Weights of a small mixture-of-experts language model, trained from scratch on English Wikipedia: 1362M tokens.
Below are experts of layer 4 (counted from 0) of a mixture-of-experts language model. Rows are named router (the router's row for the expert), up (a neuron's input weights, with its number), down (a neuron's output weights, with its number) and show model dimensions 128-255. Each number is 128 + 24 x the weight over its row's rms, rounded and kept within 0 to 255. Numbers have three digits each.
Before each expert's rows: "raises" lists some tokens whose logits its average output raises strongly, later layers aside. This comes from a sample of Wikipedia text that the model never trained on.

# expert 6
raises: " |", "-", ".", ";", "=", "s"
router:149169137183112095144102099128133120136128184132117122115135122144145148123099085123116138117126133130111147086141124137146101064158109132165135103138136117143120097127102116126118110176159135099126094116123143086140092148133133136132153099133125138080112124147133129121119101152134139122172115111159110142169109144105111127165105162137086146139148103112126121164140140130151132095115
up0:112078136117134156144131148118101101110139106148130109174135135118152117147121115152126126147107131076126086141134154147151104142102142114168168143115126123129105113108121168103174163137133131149157083163112100116122073186140113100101148094128153124138141110142129124100102163085151133109121148113125145118114155130150088139106117147134131125166141126140170137135139086083095192152150
down0:137125126112133150100124117129127181152160146144092095112116142161151136123143146141157149117100160129161128190117138131097141137107119092130095123128115115127120122130162133113104131060084116138137175128152125125113132145112098106123144094137121077100106156139121163132160201138138096141116182133162124165114124148095111179115152132145116130136119146105138126136124112086083157121151
up1:103133135124106127120137102112174116091082173107103130130165122146124154130161122155141113173099142118138114177130113122149106140062092114141122163123145153137118156095092129158124118178148100118125126132145126129080128149123108131159125136152127144134132120129136129149193119145101105152126151101133101113129115099109143140141125171118170133170106111121113138126116104106106145093133
down1:155112153053136139128135110139098132096113119126111129117128134136110131129151132113149148145161137157130110120159153124108122122111126076137112197132139121140155088160127093114124134095135127125113147147117151129150149118122117137103165153102142130160106133024123128131158147140137108140176144084096118103107140154133125119101108121103124129099101158139137120132118120150122153086118
up2:150074125107090110101107120107141115136105140155110137140115131124122079199161102114093168145111141123081155107128149126159131124091148088141151134095151110132121132095118153117165099138132159124157148105129152092072110191154116085145147091104141124145122120151137141117126121094140106142076082129115168107154122138122104110082123107126100103138168090126147147131139111172175122123102
down2:119144135119094114133118124162123136082160122133171167142113141135152142147128150140094155164125135182160138151157127136107124134094149111104140115123133146151131174120144144133133161033143144130132225154146150061119107142132112113143123107091132127139105139116138143113146144125134093168152141136135115130137169134104151135145163116136144124120112119132107127118126112134124102150112
up3:140082116147133158150150132102127121117129142127116092123159135159114142136145140165098160150155108136142152159126067073116116117096089036126137098154108127162116128083092127144119139095153130142139129127150158172140151159107125113137104099112103105130128146129121124125109167114094158112112133150148147131153095139144082089123185140151121156082117117129159144154141121147138118130098
down3:156091153155109094134143096077134141097111113137105143141162127120102104155160159152139190107134112115175133105146197134108092100167125165158077044152118131137127109111133135101121134080123152123131211115128157128114192132102113116124098151110148096148149176129127142161140138157182087116115132111133132123134125117130101089119130106135122115151144116118135130113133147180110148114165
up4:102104163147111183152077144116175170110097084151118104137078155198097142100111146139130111159166152181129150155143096147110131111080107139083105145123127094072129144116137107100163093148144128123125090139141126152135079111108108086167173129131166132122115142112105097107110159089121142136126097106142140148151096165135114149129097121136127131133151115171111126124142094143144146117109
down4:124113098118153114139107157117122104084120140123103165107109092145110133107150112126138104133100110127114149192125147160167107097133121080121103111121134134158127127160143118115128120152131123137148108099135113176122113168147145084137103108169086164142147111129165119163118143110157125172138147119147101108112132096155167127152165148156114115161105098067153141127130188181119136120106
up5:102100112169118091166108128149095093127113112106120124114117124089133165144136159094149125103146137166105114139162120106131135102128092077105121101141111140143157125114113158119082151118116119168087102109166127067130161121151120123121116150152132102138120122110147137091085109127132143147120098113161127147112149072189081129112100128141117154123088104134156132135120122197130131127102
down5:156105151109108126111109140060111127108122141168155135139120095161128154107129128161126156134120123089151148114135119149096101117144115113188131135149126133131100097132157158143136120175131102114106140118118145136135105091142164176096160130135143109140136138154115137144134067124119145124124165121094104134102134153130069131147111127152135127126089116098123110137171121146094165150159
up6:123135136135125122133152111146167119110144155162134107092125066169152121129109118106111133102144092153093098163081109095110134138120095119130124111106086135181141136154138130111124151134120130144131117144153108138117086136120103140112143180101104128145101174163097166158117125144085132092151138136145105149138137139124118094172154157104135124061151148162154145119086150081134115143162
down6:049113137145106136162118164143143146154097127134098055122115161093083124147141149089120102084112122140143119131163148119127138160141144121124113151122115097094117163120122123118138133087125137111154157131119163155131122097161149129134167135081144126108134122126154116166107138164140127152146126115117176160156140140151124123096163092152122135137136145114149149171134106121148109133185
up7:136126132136134121116132103094134108148103136123107157138108090116137093131187157130124116170148131092141162105155140107098120140138124124127139109106121151089190189136109104133106102145160073103111126128145122101113125139103135106128136158095147220130135149137140100138150134137104094133107112099138146135159127090131129079112147121129133101125130129128198132087134125146148116140128
down7:129132114148089138093142123155109101123095130120146118161119114147137121165096094187168177131146123106155112153146122137111083161104132138131096089132108163133160183087113130134127109126123097102117115159111116074128152115148179084124150124133160105149126132135121126154115159140098161142117156110134204114176151131146048099142141095143115159138114153120162127155142097095119132104139
up8:124115141103122152129133098174131120152111128075098125144132139120087100099152077102113152091133136067125129122168099111166149135104124130165138115150172118125162146108108118108130082115128124102135145155178104102077117128140160155156154150139161097138131125149114148098141111154116120110122119087119143133125125114107109127133152156138122144120097135109125145151093136110205112121121
down8:111116143125165125148129119158161146133126124137177090117118137109132114112141107144136184130127112138160143111131134124118151135128150070091140133138145147130164128106156145118123161062115110129118226138115124129137103161168109110111151135092140117161101174148150137173123128139122110105087102121154167096155101139115111135133136140117120159128150129136142134102145135139100176123154
up9:122137123132121117116136163173135161122141153142109118146106111106129160120105124112156140153166125130116136115133121124155177111091129132187081161144099115123159130113137125105130122141117097146119124100157156110093098108132092129119148138130148122098104146100102130111157088129141133172180104123104107098087100157109090161120146162104111145122131115142134087112149157108129133140129
down9:127147165135141139153114122131146144172125118132097097094134135128120077105126150108164109114072158131117146141099155144096123097104124134124138108128127167090170140082153139118147132180121117173137094136125132141156140128128141108110117128138140154142126121136170141140172157120145130142138127102109129083097121096123123123115141171137107126119124125122098097103091135124169169116110
up10:159157066129161141150130063123142122111125129119151157150111126137121081113132147097115098170131072113130142124096112140147147146080132115133183132118122161127123132128098145117137122111185151139143134142123144060160117072120133116152135133130129132141110103109109158117149136177106114155142125159114101121095153144115157178120205141090136110134109095155129102116137127134117148125139
down10:146074166092140139135099105117159081135108137136114150149126136143135118104145153137101145145107145151099146100138136118116179152128105128133087120135161127140131160132171102147136121152134120143082150155115158151131149110113163136121131127107127148137108191128175078148138100093140104154127120123140174079151106131120147114108134105131197171111122170149112145114147124157107095092111
up11:142079103103135107143155119098093077114121111104127152162151181126089094132150100111132119129144124135168124132097145096112186135115146137094162111112092115133119067107091121135104109130155138129125130115142122146081141138158156139104149153138096133101106128117100128093120133197134135147141044122143128076125158119103109141122106107137134108122186118164110109122119151135160104109047
down11:128159141157102116129116128113137079145142136121114090153153140108131128127080127145160159184144141140102151112134118116137114117125160122197135119105139148122115129124158146123191136159128092122105092108095144123087107115110164130135094100124100101116142133120146140164135093113124147154159146118092152141137128129138146071108121106139049137138102156109156145161064147134111079129146
up12:131134124144145071097158104130082097110106085125138107132150134130130134140183112115170138146128122093097137081128119102111099127123123159184098132123123163170139146131106116144141110144075079132184122119113104139104150122196134157126176119135168109147147136149129114091123126109118090123131144087111129074162104101113126149132103123140158179126103109103153119166169114122128123151101
down12:106140164134136120132160154152134143121119134127173099132157106105156146145148112093100147104141103159151142127131159122125172119114145131073089150059153125121085087170093136144178111144123150123133135146149111099087123117148091117085133137167126146125118112123131077114071096101131133145118109144118131134137131119132163123116137133121116118157087090187115114184141122160140125118148
up13:118144150139144132145123120151130108119133162127125113137125165130086119129123133132097137172117131161121095168124115122134155145130168166165115119142134109134155129121113142129088064129127104158061115091151156093149140140172148142114152123158178099104109112135127186105118141108132112136112127052136151139157132094144125119129137122140129120137143085151124125101132111152130156128110
down13:147127156077140141116146132146153172148161140149123152151156146158145119150161119119110129119152128128114122155109164116129087149100163129122141143143147123140083138121170092140135176141106164127128123154112136137123139120122091136080164138086131104149123142123122115111107157159109106128129151127124143172141107151166051118149129155144151104099137144151138149171123113144128150118183
up14:105119112086121149159131122146132135106111132124146112129129151135173107105144103107098118119100138127132123113127084153111107115135133110169127110139100121125138106149119166139135138138165094148109101123126178061140138172128130073134138121135152097151102071120163131118154129149114127117144104140122127126133117098150125137178138152173067118133145117110157089131183130115130164080135
down14:120090153102102134117138131116088126151061166165104089116106105157155136147105162127129164172099164096095155149132186139126105132138125146130134183075157096091110175088169097098163144068119131097143131137166183130101098103116102107146133153123156153100102141113096132114130125153149129113115156110153105122116165116132137131156121140138113142146148128090130128144135153118114131141130
up15:124121135109151143156126142142116109115158138061143155177163138127119114102099139154106147167121099119093126119081120089084134123129106147111130076127149152132127130160124123133073112134147151112116166147138087129135146086146098072133131166127131109142127182158092120131162089119154163139121130120131142118100135141151140174141122128146125165159101115124114111148149129172154105161126
down15:107114105132158161120123122126137169152144140139167121151135140126126196156122092141148107109125120150175092121124143165154117111115160144099121146111135128140102123165123120117154101176133126098124080109123161111102166138127086153134112091173141165123143155155102110190095136146095120134163136149112115171141149112119151130131139135135120118068116120123113134115137121099075125093163
up16:108098172117122151159128151105156128140132122144114113086130120103117165066116092113130132094154141142107116117172156146113128086125089110146138115143155103153140106116083145098152157181163101121114093183142142099130138123103152131105158136163152089149134079147141134141100138148081104128113095130155142095156113127125085136140142153123107152121129144100131113136106107133143122105120
down16:108115156147143120105131163111122140144143091130100148150152121138151166146122140121136079114181139100159150121194139150175116146101091161147126157142118140094134140139098106102119126146074121116118101158104104165136117101122123110153111143119134082121128126150148191105096150155107144138115147109125089149116101119167141172085133157118115091152123113145131109171130105100163112149130
up17:098169122134161128120154142097149119114109155178119121174143131112148139120134123151095097159127109099095109172098119151122191124099123113140113130166089132157096101184088116106161182126147115115131152105181105145154100138102107121132132102160161116099172127096149125110136151137142129128183074137117128111114119136126129114152112137100106140155164130134139114135135131145154154134117
down17:108103128136131137125098149130139160186116132089111131142118157116159117132090139143116144138125111088134106126128132114111093113082124119148099153105102136117127117135127116153118134153104109110116089091113105112132134146168126143142145141185176152114106129168113127117147136120137119091148142114116141152084123116109126131124135112127103157171124119136132091173092095121133095106121
up18:128117139111131172116135116153126091155115170141136103104117114162179123113108102142111128128172138111094138116120134116127168125109119162123130116127130144104147149118147083135091106163144122152151107126132179100149098164120123158121116108126140115122149105131141148072103100118137130136116151134116135140081111132195137140106132125130161109103128115108140113129135087107120117109151
down18:109079146095072118085136165130107150069135134130109121106102089142157147097143108160132162169162122097126110148122098136120144124074095140161128078089143155157115110133133119079137132148165116133126082143133076111137155102103102082127151125148144103119128113152124153136115121106122121141123146152122154094149104126164125122129089108175108111124133096167165132101131124146151100117120
up19:128096100154140105106152090137144129099098133089122135141121156120111117168149105157087131143080135111178149179101140113168124138129100099180108144107117151126072104132089171119132117147112101131096142132095144058143145127142112112158164143129131112164080135172135095079100149132146097144120151117131115115154061118152158137118136098200130114127124087104126125103148108116119137144100
down19:111110153133113132119139115133127152130137121142135118104133157132146122147166154136120135121085150123150146134111130156083137078062121139113108123113111093156130111147153138112137119041121104117138233091153115119084114097137125112131156101101133138169132136126146095128142115116133130137106144137106131149131130133116159141137106135138145127127115114121089113147133133139146110112118
up20:112134141142164143131114069114085124072138117129118121141117142157118185172175133165161128146104141064123122122129116111147112123141122090143114123148126123151143126134143112137125149171114146152114126141136121093092070174103145089104144082167155129118132145151138145089118119150081125092143150111147115133123127057154071088089149172153143135109086092166168126128135101111122160136086
down20:139130118162123101154106185147090110112107133141124152108110121123170169102112128150148118084187111164094089156154116146127141147163159091138181104112096170097084132064130145100125150135113141115105111107140158096132158133125090093097162137144104099164127137105107151135158126114080140106104146070142079127145129147122153101143136113116100117140103160134111113081117125116084129129134
up21:096144153110110106120121130168117118107147106166154110114116126150121118102126126105089145155105129120115076109121109113139093126135106102103149104141154155123135130143116137101152144152173087150146121184163108082147114145091130113132115124152121162152152145207128169100115168110102143164115163112170108132081125108144146106112140114116102160114153111155132155084118089154092108121144
down21:156122128136114118118144128100155147136137120121097079126098162140186103106086158147105126096098146149091107146084111134154130130154154134126176091160115126114096151133120157139142159156084134136168071125136109156137145103143145088115138096121134121117177169125117104150154151145091138124129089105127118116163128135104101101152141112068160130122115118136117126140092083138143145144138
up22:128091077098142113103145110113174148110134116141114149099156106136119107165099155129120120126095124119109114090140114132138124046111143131176132148116086138192098111125093128091140095186108143100092101090122108173131097097135105109124133133154129117108151144133138139103139088110134104109142117129106140128086115120103145119170165124146136145123156104161138100125144144144145153161163
down22:130166113159127168121111109074103149109125180113150109099159125132102145150112142166121108155157112128141139107120119094057142148151137139139130148134118102161166094094095116126110111136089119117109114141142119153146155103115144181099118102130171126170119106080113102161078115113115127139070102104128143174098127116145125128132095122153112153151096134113149098157104103161187107150142
up23:114144153198141152118146115077154126096143128127119125128106161140105113126105135150109121128157114062131174091085099098091136136169113117133131132122084161121128104146127135130102131142160092155101131167114117111121135144165132125146150131094115051129126142146139135106128110155087113118112093128148134088171138108125119106160136155108096089141125098119163133111138128095174120119117
down23:131074108109160136174144143167141148120141130164147112134124128123153143167151113101107175154164117133157129124111122161072156133143140123116144178117116118151140118155129147151137145068113110122120210121140118138086143155122135125127156137089132126175115146087163093121138098150138089108090134114151051155139160158100149145086110143150101112159146136114122125130126104135142134137122
up24:142111101115115103154151088121139165106147161097135163122134121143125151126109117147183134140148135140111101126120053136144166113055124116085116146129112112150123142167179117156138153130107128138114139119136148090089100132083131130157117125099134115136133120159104143102147140133125112147105097102157119183138081143104115126073135140138153144136129110096139081080132110111111079107110
down24:142120136119109095073169133147115122141125069126152138105147143152119141119114142113191131118098148137133115106129100121111106144127127097117143118102151152163136130124146117128103164136176150110097111049159124159145132154100154129123123136140145124102129137130168179108153153093162113176111141152166163087099116142138091138135108129147115123137125146161176144138146133115099115076169
up25:061163158132122112099155129133138116159144114157128144136128115148144175117116109124132122127162155116115136118127102121157095174175129131146093122097159096111142094117152140051146160133171154134133127136125126058114103167120161133146127103135126163134146119122154124150178132148137142108148087129159101143138094110134105169118132133140102100099094134095103137132148149143128154141119
down25:123123097159133143104114165113078103092218164152111106080162068160092133119171152135116086111114146141142120109096109133116168124177129159119134133131134120146117116148142115142156061163104142049132095158137132137139068125156139187127087134160088116120126112132135133113117095097079127118127150124119155133116146098108113134125148157098104139148107136117107121140147133169136134131098
up26:120129189126177112101118170115196085119159129122125123155117106176109163114143105139143107168143158099120140093091066106170122137133149152152142124161116100131165142116114123160141098142176140112114098158099134131160124148083164151148114133115097150134143119110082161115188140149134121152152106173165156100117151190099101188150148116133106176105127126107110163183108125115147148121120
down26:096138116153157119113119186167096154128168118149118080137090083092123149165151165146171120155157145089156128105116097113112158109132106094097118138147124145117134134119099152122139145159157097133145117125131097162144130123086082120118128098110113111086120101119135119133138118067153127190104132147154111102139140157107113148145125141134127127130156117123095151119128108143136117142134
up27:128120091121126116173100151124071115115080188154142114124124109106136113115129105106128140118103094123106159099133125149177144129152119103127141097118158132093094113122137140109126146170144070083122108139152115132077100128076161158126124121131117118107149130137148168116154150112121155123168145103108095142138091156132096183130163126143111174124116092062153138162127117110149111119097
down27:119139090105097159135132147140123118118161180135172120101098099123113101115076120128127129152119166145115143132146154150159126116188129117098132142147180172131134128117140116176119163148110143132104147169145125112130102138139114108151192177135139117109117139156133101184142163130120128127144155119116139091113137110125100145106139081139112170105149164122064113119139122123126103127137
up28:149112128140106077101116143164142121159141138073117096098150141134113152123127124134101173119081147139140176159135099123143138146141101109170095135121092152095128103125093128129125114123136146146072147125142125114118103125130129121170182119097163133151091141134122196128119157142101104128089123136112108119166154097143080098129139159117135200085178123128141098124100143192170115126104
down28:148147115139146132119163140101153152134158142112144121149109111103130131123088108133103190123148134152189101121121146100118079137141108104111118126101153151116135122131114128129120116048130134114134250139144129148140146101112118161119150118095092116175119133120136150158118101131141106160136108118102121123091109154066147144148141156125123119119105116110149112093148114138113123132123
up29:126104162170128144135142115130140167144167104075143129143124116160120105140145161121110157108140144117123120120130128080137125149150098094169148114126125101158131131075104141101122089104133119130082122104189136160104157162104122150185137144115145127133092130157161117134090129141109101151129140109199144177107160136136121088161162144100087119151137118125120178136140113124132117167135
down29:149150136076112150131122132124116109119111142115121120155144148135125104121177102103117166120151099114135100154101128082143141115136105092177116143123130134107128109174136084095110114084150178154168250122134108133116090163147134120115170152137155128195122144128120179132129110151117105147118126112156129122148129179105108133161109130114141123130178106131125136076150106110121116157139
up30:100105110105118105087100119128115123111129194147067119078135141124121095167132078149128140159130154137114167095148142125080099144100119118137117093123145122130133113114125087118132104138152172135128119132128132156116127124107119152131129126134166200128170079086127118130097115143142103118144137146137089159128122116149108148129109128117116153152110137156101129106120128135115127106098
down30:146090111123164136127134133142141108124117104115128156169146084052145144126171131110078126094183106148175133115087070113131152143108095116112173148126120125106153137127137151139137152150122126159084093124103088139131156122121090106189120107144119107144133105151140129161127106116127148144087136127124151134172146141116137148092153104142071128155112129128100160081145094111140137144173
up31:173114127158107108128108126128123110144141147118140121110120118183097165115139135068114102111114109125107154077135126116141164089129125122119126108160158173118126139119072149120170122168184116122127110121121120113155111135117119159175154120131131136110129169156065176178166118116125119135125119125152089129156096069126132112155133119148089142112134136141144105140112154144116117080123
down31:134138134120144093147146102139114164100129089147133178141168130155135159100159140147165099077143119117170113123129136149104073147122133145127178120155149138059162094119143145110162093105117108123132142109115107114135117120129115134072142127100151139160163081162107110106130155107090083118131170130127124167080168108114147130126119149075135143150148130157094128132143119152090126147128
up32:132171130132127097146111149142164121169102131100132168148147143126095145140102106133112122096139143117101105147106182133140169111099105128127137135113090156070132149136176119114134118149164123158152130120143130129164108098085125116130160090166153174131110143090136107109130108114115152114139119111137142136153107135085122154115179128088144134132162098089139111100124117149128099165149
down32:108154149122096192123153146123124134175158160144134091123128112098161105145122145110121127117157129091081129109144128095136101126126112122122129111085129107170114129092116104106103153169086112110140088108122123143129097157150136109162151163163112143103115126105160155138111104143088149143073093109114111131059104127111102141138065118140118161122156109139110091147142088144142107125155
up33:146172135147144140121141131085131076140130102149127139097134155146111147096129075142099149125122106151116138111133106129101130096093123112146136095132088119085103114119141145129121123138152111133131091143151130147124113120134110101119141137149089154160154088111112120174176139107120152162110133099122133137127085140133092107148147135105120115105167073105149112126148101116123154102104
down33:139163119068095137113115153132083156129116133138139119134169118140133129136122094139112151133150115112082140097153182136131168101151137149125084140114126112157058121177154126141152145164100147160146071159104113154096103097155126123134120085118112145132151121103150143130124142149125138128090149188161112116107121119123103105108131129163148125137150114138179099130151172158097137099132
up34:124150122132139094141162132173117152143113155140102138118153118112138120132110157100140153118128119083136136121148124123188108118086135103136124140117114146157104092152129105148105125141169126151148115136150128103136146121094133141140147152070085172118113172141129139117153148126089108157103122154148117067123141108127154164105159143129129146129125110087161120138168104156160117073069
down34:114110093131126081131120120180159122132108105144142156105137141151174091126135121134124130102124140124108105170149138115119093146137097076098162121121109147141138159135090127110108147113152138125125112134163172136101113138131111099090131087126125158134132162104085131082158146133110066160166129136179101134109127119128146111115121170061150131112125166150138093079129101144122157137167
up35:122133144116150095127106165166108121121110141103123144133154115138167157146124113097107155130137091133154147092098147125133128094099136105118103119116139139153116109148074110166161116169143107154131094171129105152148145123119109158174101150120126144104112135108119103088144124133107179134173097104130116111116087113107164160153097131152107196119114134153121113193110133118151157128136
down35:142118143121140132129138137132094130098152173146142146143146128130110147156139149162099126123135099125161086163109137076105114170129175122130079138137116133081119138088065176134118129172107145119164080127131132111160140107158100124109138145193117095119151068105148134175114092151096147113132173149135114120088154129121143122119149081163092103087194136130065151158138126134169144109137
up36:067116152136090155132157133155166120100109102116130122195159169129110159102108120124099127112168086106116143139138092141115159123109108124115109107132133130116106151177145154166102102152112125147164109131106119128126101105196109097114141097169097118132155134126143152134187127131094150097138115122137079112150101170097094106141146128142122155165124093095130162162132125148129167131118
down36:125131125115154101118157139075114091123112124172122147115097125093132151126144116152127135147140160117157094122151122157113160124143067096145087179091148137141126154150136118148157115139138107070123095128164111115049103149126157134123147139151134146114153108156135149109097083158102175106113125104076093136101156102102112150164109144101135109137129116177111128126137113160124095129126
up37:140158159158131136159154146113174151153103143112066133119125164124132154135094114100123152130160119060125093141144116139158135133128119095114135130125152138168137079111129134126131142120129122134129103137170116137121129102155164156150147126124139083116143122176107130205139107120117123104128141149172096118137089147073122132166113140119129131116144129075108102164133124114097152104112
down37:167154101167116105125120160127139101146085151139145127143132155099148162105113153157110141094116140162143085168144164130143125118118133151180079156112155129093093114134149117132142104135099121098124114098112125184115166069089125131117131126121106112150149126159117150133142125118107128171130164139120146161125139093142137111111080133163155101149074115143152131120118123108134079135148
up38:117146125137151112153113102126146128170117133095128103144120156141106186126106118103124112138114150171120127113144114125150129106125151132151145143126117137122133138109117126083102145120159089139130118194136125124127103148138147151138149118126121140108132147141092145132109136116115168127118129117140158116179108129150148139199162139097115140156127139076139128135125132092138146127108
down38:134139118114153169149106120086137127099183137110100148103144128132131132144143090123171092161129143125127157143106169139114120136129151149124119148149152085137137088140169089117130100155113132113112120058119116147130150135124082171102125112113116156129106115158153126112141144155170134155148128118108137115124156148152132165143096095168073086113126102143140097123114139147125092122096
up39:129075121127134098121163117124112119141141195135130117117146149137107169138161137153168126138097116131099163143141083095142130156120130114101107126127111151167195131133140145074133123145121170180131102108129127147099147160120157171175146116158129134139115109129096152086149125117104151136108126069073113118139105128102110094083133164130126142089145122137112136128131124116159084186122
down39:131081162149141099117125115137112111088091134136135135119132093188174140141107104131153154111132155135118134142142153119154110141128141106113163126111135149159166130130111162138104122150155131173132090130143111128135110176091127133082122147129116099126116100118123089124096120065145165141182145123118092115138118121116151142110097158124115115122091098124116138087110159148124160139123
up40:174186104188121110120112128099170134103147141092114127105105112149143146143113148150094136166129113094145131116131115115104132105115143133148153128134114095175076149078084117114121111122168126126133106109104184095147076143120149133154157145097096109086142142108119145116104087136098143145135132131173102102106100155163138113149187081134138116123158125108165095129125135113098104097097
down40:120110058138119110109153145094138129162152090195125155118118121130124112124161143104137148138100147123186117124137122089113168152148148151115124119088157130102119145085129097143148174135104119133122117117119075133122108109109109111140097148134149144124107101108184133142135144151161104075115138104120102133144149118097092120111104183161089114108154121151125118144138150103105117148116
up41:133107130148126091127147131151123102117112167101121095127161153116106144110141127115120120156142103142121134122101081098136108108131094116065109138158131129156175116153161128079178121117156088134111097152124097130131145156099111142132129161143158151123147108133109136121130111199119169090137110109175132113117126099130167100151155126157147115096097122152117141164140152094133063124115
down41:129128098087102169164111143130090156140124061116155160136111162117088157107129169116104104110083120136106158173148070066129136080141119090112136135129131132106137136110149107118142198146152137163140128141143113153159150146114097112113151127137130178111122137067098130119152110106137131148130139110138138128110095116155174105174146117112123169158163110139122144126113131128096137111153
up42:108108129144123096086145120119179137132142085121142108164135125130117179092132122143134142109131131142110083173118108107131108156121136136132098101152062154129155113101161112108096075132168105122116181157102127127150119123114166099123144129112156096143127155139127203139143119134084177103157132078109142109099185117106085115097154123106122185133120111135151113139131139134175118119154
down42:181105098143117129125108109144142115111114115133160129119134107127118151126098114080174146081111154112119142108155140143137104122137108147085123160131149081153159087154118124135129129137146137103132114145129143145167096129157113156099065091173102155112128101154111120121143131109132171124113114153137144142149139154104163145127082108136098147116124115127105127089074141128140144108147
up43:133130141090118115126108164128137117111137070115147177109151141144074102108137099124098129156106102078115102093097099110140131133215117150094124128129138131170134151170122169136159103128123096144108142113143138121155133142135093102132190140129147187126166154123125165164128090140130108145131086129134178121126092069144146108100121118141095137097101147098091138144168150136162136152127
down43:123109114111104098128111131127114140120097109151140122107152183105114223106177099123090147164121098129085107149156148148133102076096130125169135139134102132133134110127083137111131102101120103155138142156147172162147130131112149159117082135154194125099118119167143131126097086143122153116154093124146126164122130088156148127133179108111089146155120135121103104151107145105106120171109
up44:123158105126147144159149149133132121153114128125113119144135129168136159112151130147118087156136143193163169144132160127125144135154106153133114124144098117111172154119157122131132138134111087126111077151135169112103124147097132121164126109133106155135079169119159124157204116204056136134118126098126136100125078146107103127149141134136130092166126149113129136165145125116190152151144
down44:161091137120136169137141134098128146173123116133104122080129106120132097123185147117122129139096163084139102107126123129167107093172071145134101136144105117091175137122117125132085093137120103128167093126116128158138134160093110103067133116142118120113129132147121122130127104101123147132120128160085139129126165131147131108153152138195146177128179112106121152145108122117131108142104
up45:115140145157120092108101090161159107150123190128136144100147088172145167140113109110157112163127113130137157156097118141168115126140174108150147136155176127175090122111106132114137145130158094109137109139102159146113118123111134126131127099099103118104155131148101130117113167108110151133105107136110084142082100153109119142171101138143095141160082150127124137161129105133174164096124
down45:093103130081093168120116131166158127105144135145111090143155137051128095099150144098145097101121127131119130180110147147118139169120146159114135134101111141160115148116125105149110166173142144156100080164150099113134134124172113080146127136161160114104129174135122072157094127146139156162100143123102112123141121113087170116142144053164148109152097147108103100133116171109140130113138
up46:127054144121134122149115159153120142162200169117143127104146144149173131080132121118110112146176150132122091150103089107166121096084132108119117125137130138085145157159159160120109166145147139128105102099129152173104133151103110174096153108101137167094116098131141097091118157120101107121098077127172086136157140165125114137131182142184130148123131136176114124135155080124139099182136
down46:092094156122127177113110118121173141142117151099084105144107105160164093175141139123185108137124132113142134161138110124090125110104138108126096114127136133072106138108134145163137106162107154086196119169136124122118151157129120108124147149151081092122132118140115128159099157115117126088140146096132105125152139072125135123149113126154139141165071143152166127132158188100120156132124
up47:085099168082155137118165123165092115153111161087155094139130162112182145126145144113100123142157134074115119098146138152076135145095067107111140117139129128139154127118135124155136168123077094156123151091162076135106125140119136102137144105125107129105134116127119115098151135106137126133135108116099149105149122153145124105143129093137095149118163126133139114114120129148145128157074
down47:115084131116127099129157132090126133074140162156132129153141100121147154078178131146137137139103070131146161143130128145157096154138117126141185128105093115180105105155127108137164081185135134124123052152113091141097171162136093197109091114127170119098141174122105119152119117142139132136137113131116109104141098124154086134099146178164088100085108107157115154108132152139139097152109
up48:124158150128138110126130047107130078082116128143131138116125136183123140122138106134107102104125118112091144117136131145139112136109096103145139086147107173108108106101097094128100139131187126112129105143120146118126145124115141122117122117139124130142156142149100150113113121133119133142123141158116107074148115115163122135126121159083114103135122112115106145127154111115169143106099
down48:137120138126196119149122149109120115127109132115085118178115118136146145107143103127161161125132090116113094131142166150145140123133146116149141140157109094167133093145156143142136129144117136139131140156119103134138123148157109116168152130127153145114093124135117111120170079115113168151108110118111134073143123132131125143129168139128110156131126134133140161171157176160106110125159
up49:079122188149161084126140142130096132106115110153104112092105087090128122121127126144125105130126132143118114138067062129125140114151134111144080139106131124110161122112137152099091120164103146147105146136143117064137107146136147120137150148143103160135142139130137139163110136152117189091123100085158126153142139121092129132132120115138104103147096150105162116149090139123157127106098
down49:124114134116134183175142165132088111104131156153131135145114125112105165095152129136114106135161156107097134123125149149164154109126143140153113146167137108143159131127110090154140133113115145085094088131105154140095138150117156115091157137088095102105132099130128120119124128112149115134112111096136137142119108145107148154084106136141136098145115100160125127128064166126137112129123
up50:072102089116156090111116082107121161102183106160073142104128087171082127117101199089123116122153143109135117109151100079128116129136103105188083160127137146118127151132095139108105142130121101119119130133148142101192098108069086125161146160110118166097114111139112139101145110156151147159141134129096131129123090109133137152127151153127114128151133139158139122116146143137102071139137
down50:094133155181136162132160158067123118150109130089152133127112130132172111147110138130122136141116123108097096157108144100103154143086146086151102083177141186142136143060153142126163148132115146130118095121153146137164142184097145124145137112182144109147142112065113097105166146175109138093112112088136139116178132075090153103105120121136122150188163168109141128122110133105151112145160
up51:141148094136119140120133125102162137107101166118109064137123092137079174148117171135125112147163134099150103159097081110125182153115125138136100140157065112182124127132139118113130144125171063112133123132132159104144117088135121082188174139155130138094153159106087171121188117158095157145112085112172135137086155139117088160114149093123125149161129123148142118122119134116157145087130
down51:085104104153157148115168169080133121145156180116119097091092160120104165117144134142135094157100175125076104121150116143127121127065132156123125133108118134121158120128142102131127112157109109083114136086127133161129109127062085160157097122154135189126119098136098159173161101135163151128103113165140165130117112129150115155091110141139108154149151162131126119117121071171123162075138
up52:105160174096143164119145105129129145119136157112134156095123135158110169161150140090126139157125110126123091106126087099136105106139169119164121145097117125141149106110130137100137144190138119139103124077133137133103123176115174098106133146144115128163146119148127124153121168094114102101123151157085133167150148137148140156146199115152121098119120106178119107103152082118124079095155
down52:137145143179086125114108180098113119146106127130106127075127099160126152121143171136096157096145116156143135140140139088137101121073128087138113145105113155129128118122072121138129077111115156134154085140139154117114139100124143108074139134114132130114148148091116125151115094137166155131144129107123123142112133116116122143125141138083118103157113131151095132113141144104108098093132
up53:130150138141170104115118139127120078123152152132142130090121100174146119127113107142088135091112121093147155111164128111165143155143125107126122124147155120086166158131128139082066153099153074174101093154160108131141098108103095113138136098127146122128155133084118132132151121110125148108126130176137104140151109139175132136133146137130093110130117147113134119135146150082152104146090
down53:136108089119129108115159117149153108097132110139136125105095120140130143169147117164125125124158131151121088154155091158098123132164143110122177114127091122094122132185107166119120174100152135168158162122126142137131114106135138112115082151139120174121108144147143166162133131116080103133165130091123086139136139117126118109105106106119122116129129157131121140109133137098148149137110